Weights of a small mixture-of-experts language model, trained from scratch on English Wikipedia.
Size: 11 layers, width 160, vocabulary 2048, 43.7M parameters.
Experts: 128 experts in each of 9 layers, 64 GeGLU neurons an expert, 4 picks a token.
Training: a variant of Adam for the experts, 900M tokens, 6867 steps.
Below are experts of layer 5 (counted from 0) of a mixture-of-experts language model. Rows are named router (the router's row for the expert) and show model dimensions 0-159. Each number is 128 + 24 x the weight over its row's rms, rounded and kept within 0 to 255. Numbers have three digits each.
After each expert's rows: "mostly gets" lists some tokens that are sent to it at least half of the time. This comes from a sample of Wikipedia text that the model never trained on.

# expert 19
router:175156124080200106107179080113130105176144108198123156111113129095110092123154118108123160105110104180129113149131093110141148120143111120152120127090122143107083114100115125115113130154137145099154156128130139144119105146124157107166106114137139183128132152145117141129147166137120146093081106157119157201133136102116125086111113100107108103145156103132129114116115109116136113114132111099155159104145131114142120114135142136142143137151121124091122135142160134129110070115146136
mostly gets: " year", " att", " years", " After", " day", " season"

# expert 86
router:160197130095187136164204100096119138167135141142106156121131111122160083126141132090095137106119117143125094154128126107144134122122158148116088104079124176131117098147083145125134121110168099073140144128115115118117126134138130110171132089169107175098130135121092114131160130118129098144138110130094124169129162129133149163112111108083158135171128127130155115156154144123157122108127097109127129115150117133132102111123151133138122155137110114094121121155120135158108087126169125
mostly gets: " tr", " Comm", " com", " Tr", " Ass", " att"

# expert 1
router:177166102052168105139147117081128142140127115138129136138112112134150070119127123127112149116125131167134104150146093115144105118108140153136093151102130160138130125157106128142115093132143180102118157143128135099125116144137170135191145127180115176090128135150096127137140188140143140122098140110117115166119144121150128075127083140120092155138111109104160143156106109132181126135078123130127143120161124108155096092125175158155136149145105093109146116128126119141131126130141125
mostly gets: " took", " won", " said", " received", " near", " join"

# expert 88
router:181196124085170131129161115138147139133161122124120142096101099107151083131122129130124123113166080143135107162108104125160102130116150174117086114107144133147108113137112149153142152116139134079157172132144135147118141132123118115164124122174150163106141139168126128146074148129134127107125126102088096134153161123118166148129096115133113128189106127089150094124136145129181119126150107086155140128138151113127137123103159162136100146129111141086120104159156114157118090131113091
mostly gets: "echn", "p", "004", " Com", " Pal", "mp"

# expert 96
router:151187118107172157138157116107150133164132153142151144129100125138160097133124141131095141109111117171131090144134102113131106137115138125136099147131116185173119139114078155144127142130142162113174174137133135112111101157113158112182103109140136148109099171121120137145117147125142157120110166116113143168123140103173117116127081134123122129209071111116107116132118139169145106129107137139138156084155144127134130128160127154162146165119120096105130126135148109176115097151110101
mostly gets: " was", " became", " been", " is", " were", " being"

# expert 93
router:134153123078183124138160096069126168158143138113135107121110145131139067085130087121150100108138070153150130122144087151119109121135142129139112129117126186166110116146108124106119137137115104113131152159131113163131096142142159143190131111156110164123138137139108110144129159128098126137088107142132135152170152104155109109125097085116107109191091114118101077135121108115154135132107085117115135090132165110131132122155142155134145163114139120092131142136147105142118085138120128
mostly gets: "–", "°", " January", "',", " February", " "

# expert 87
router:168179093108190139157158137098102126179111119128115144117095092122152095144096108109090131085126119180150145158121096088138102133130149125153123177112118178142128099110110158123104152121158108133146143144134132102122145148092165120182160144157100144113128137140135130115116157124087134114100139115115141186159134123158086110116121128098096125128117090152167119128143150136167111141124095127158150096132110082170103120132137140136137147106128115102145131145139126148091100151124125
mostly gets: " El", " San", " Jos", " Geor", " Dan", " Cal"

# expert 99
router:152152144080191175148183088082113146163117147137143131146116138123138114110162112108122122132124107165120080146110102091136121135113124196160076156129110187121110073126134132100136120150117123124141147153135132121121138168156127089160114132165136124092108119130121132144128132151104118127108090101124124180158132120174125096140113113104129125185103139108139108151139119132159109132107092144127163116166156126137122109128165154136130144138126099123123141121139078163120096125135137
mostly gets: " Rep", " rel", " comp", " imp", " rep", " due"

# expert 121
router:147154107082173173131158149096129118151117104148114142141092136128138069098138094102118125119110122150147112142105092105092143155124136125124115121107121150141138111133091147136119117129135129124139157177150131131155154173133153131190134152187105172097132124129141142125129142124122150133086135126086108163145134162126098106120080122138086118164100122101142131145136114145158084153108093123155184109133108079148120118167152146134119147105113091117103112144151149178092101146130148
mostly gets: " Rich", " Jo", " H", " Mich", " Sch", " Rober"

# expert 85
router:148159148080185172154139107123113109121127128149167127138120114119152095131127093153112155088118106151111103116103086127141129118090148116157082118099138179108086104133101126121111112088143094120141141144146081136162104171098133114175141111150137159111104153122141129137166198136148137138080126127126148176126133136139116113124069110105102108153097120107159135176132109108139117133108130151130128100158124091124133150127132136135151153138101100106108080134132089149103140121132128
mostly gets: "!", " Championship", " International", " final", "ful", "ternational"

# expert 105
router:109152137069177125118136142124122115176153115141126117127134123106160084137123108140103148085121091171136137151127093090131123145136110147158115136128112159148098115147120166141130138083122093112131171150121091130156111179147156099175140137132138170137120121114126146140132169126156160116090132143106129187121141111133092111120130092131146102173144114113131108116149108100129084123122081113120117085114152128140126108135174167146122174128117102082165140150125114177097099147134117
mostly gets: " along", " but", " where", "\",", "',", ");"

# expert 44
router:138194131060202115119151090105118158124098145164135139127103123149152134096137104122119138087111118136116101164124109103129121147114124161150096133128153144139107136172101158124124128145113121130146161106127151103138137148118131090184174110138163165105151144142124163115138180090124161131064117124081128155156106130130109103149112105107110132139133109097158081139124081126138104141158122125120167110116126091147138139114126145151122125116107123103159127153141127149129077114136132
mostly gets: " V", " Pro", " ob", " At", " U", " des"

# expert 84
router:172152117073176163137148117158123135167152139127089135140121155135151099124135113117089132108100104153152087160064107136115123141110144175133104109103098159139130149152105120105145132123150167120171159105171120112150134142131146100165127127164123180126124095135157169100127151128117161145132140117113146143126137120101140110125085117130101086151121109105167104121112140107128129143141062115125135098113135111106128110111134172127123158124106123113135160157137102161056106136127153
mostly gets: " im", " vill", " pass", " var", " d", " port"

# expert 51
router:159122115102181128126159124091106151176154136138071137130085110126164108107143102125142140115102115125124109135159103134116142105141125139135089120127139146139112103136111130117117146147137158108118175144147138129134089132151149121191158153177120170106113141163104158121131135103143153123113124120153113175151119176116140071111132086106135100170105106127155105142141133128184113138138095165141166136136128106131102095148152171143141175130154112119167121135139100167129112148161168
mostly gets: " Gu", " one", " gu", " min", " One", " h"

# expert 110
router:168144142057200144124156087108153138130112109148148146089109117127136068121142117127116147099118106164110145138120107076133115133117095125160127137105125131129085104113112154092149126122145157088136156137137110113142119136132165113169116134140114152116147140158141149115139175101136136102113123098136120137161116116109115107108084114104129074157113120103136096098138109123153097111150094138116143111106134085124083102173152125146091136079134123110121117179164135166104128114104139
mostly gets: " At", " count", " Indian", "On", " Ad", " And"

# expert 81
router:129202124066150126132149108105126144158140106154127126144143119131130098130143088131141120079146118140133100121143145133141124161128107146140095137134113142157096105133097153108124130131140135123136139155119102100147154131096144134186128109170143126120118166177161145136161196141103154176105147116107177172138149098165098122094086120089097111143113114110148129132153096101127153126146101110106141139124140110125125117149158143145122134126145137080134162173157114173084106155121112
mostly gets: " us", " feat", " vers", " produc", " profess", " pass"

# expert 103
router:161161105065169163143191111122104136166138134156131155131159107105129074103104134137080164123125117137106106162125121108150088103127134149139130147118125157141100093128113142136164127115115098107120173132125119120175133180126146113142138115145103156097130125110124139134142131104126156141090142119100112192156125149124097101098114092109105152174113093117145112132167136131107134118128106101142128105125148134164113126164159124141109181104142121086146089126151108144093099102134109
mostly gets: " and", " but", " &", " or", " while", ");"

# expert 65
router:131160121093147150113130121124108139126172173119128147112116136129154116096123115130096155085110075162123090147153100103107108122126105133141092106113140154136105140148083148141096122113150130099168153159151106130154129153105124097163136108130131160081138162181141165127136183122116156137138125124106167175182131105167107134100119106123103073180126099151132095131126110117172134125117107149136150109147127096136118076106148130140118149150101139102157128111157089125122098146125135
mostly gets: " Gen", "ian", " German", "uman", " —;", "ician"

# expert 72
router:131139114085229122161147137087141135169137124125108124144094126100144082143136134148070142100113116151137131163125100101138130134105112124083104166074123148151120120118081121113133132156115133109123129139170135146114138160147126121155122100173141156108094128147123142128139143120126177125089129136143134186163138147104111106144108118119102107147129105126138088148131120131184120099103097128149122094153151082136109126133133161137117172158134101096140126143115107154148098140093131
mostly gets: " h", " f", " H", " Wh", " near", " wh"

# expert 3
router:129156102086180133144150123113156120166148172137121143112114101142191110132140131114147137113154087120131117144084133109117107099103113164123097129121130162165103141125124165132150103104142118102137129140129101121141131159072142140168132128162102153126114143160096136139121162149117122115125129121123100172191143161098093127099157112112127113182109090119123080119108164115145118171119095152151157097134137089160124109134133148138120176173134117102127111126123128178095142155143116
mostly gets: " who", " so", " there", "so", " title", " air"

# expert 117
router:182182109114154127169191124109119135115122141139132147146110100155171113079136106141117153120134113142127121124131106112138112117115124136165087121108133158110138149135073136144132180135146169120128143140129128123148116166120141125192131139141128139103092164115141187118132152138078122120095133108133122191175168150136115116106075088132122092162140125108140092142143136141161136133127078114171146121153127147129109107162137157109121145134129086098114161116131130133135096142114113
mostly gets: " •", " Born", " Total", " Country", " Gen", "ordin"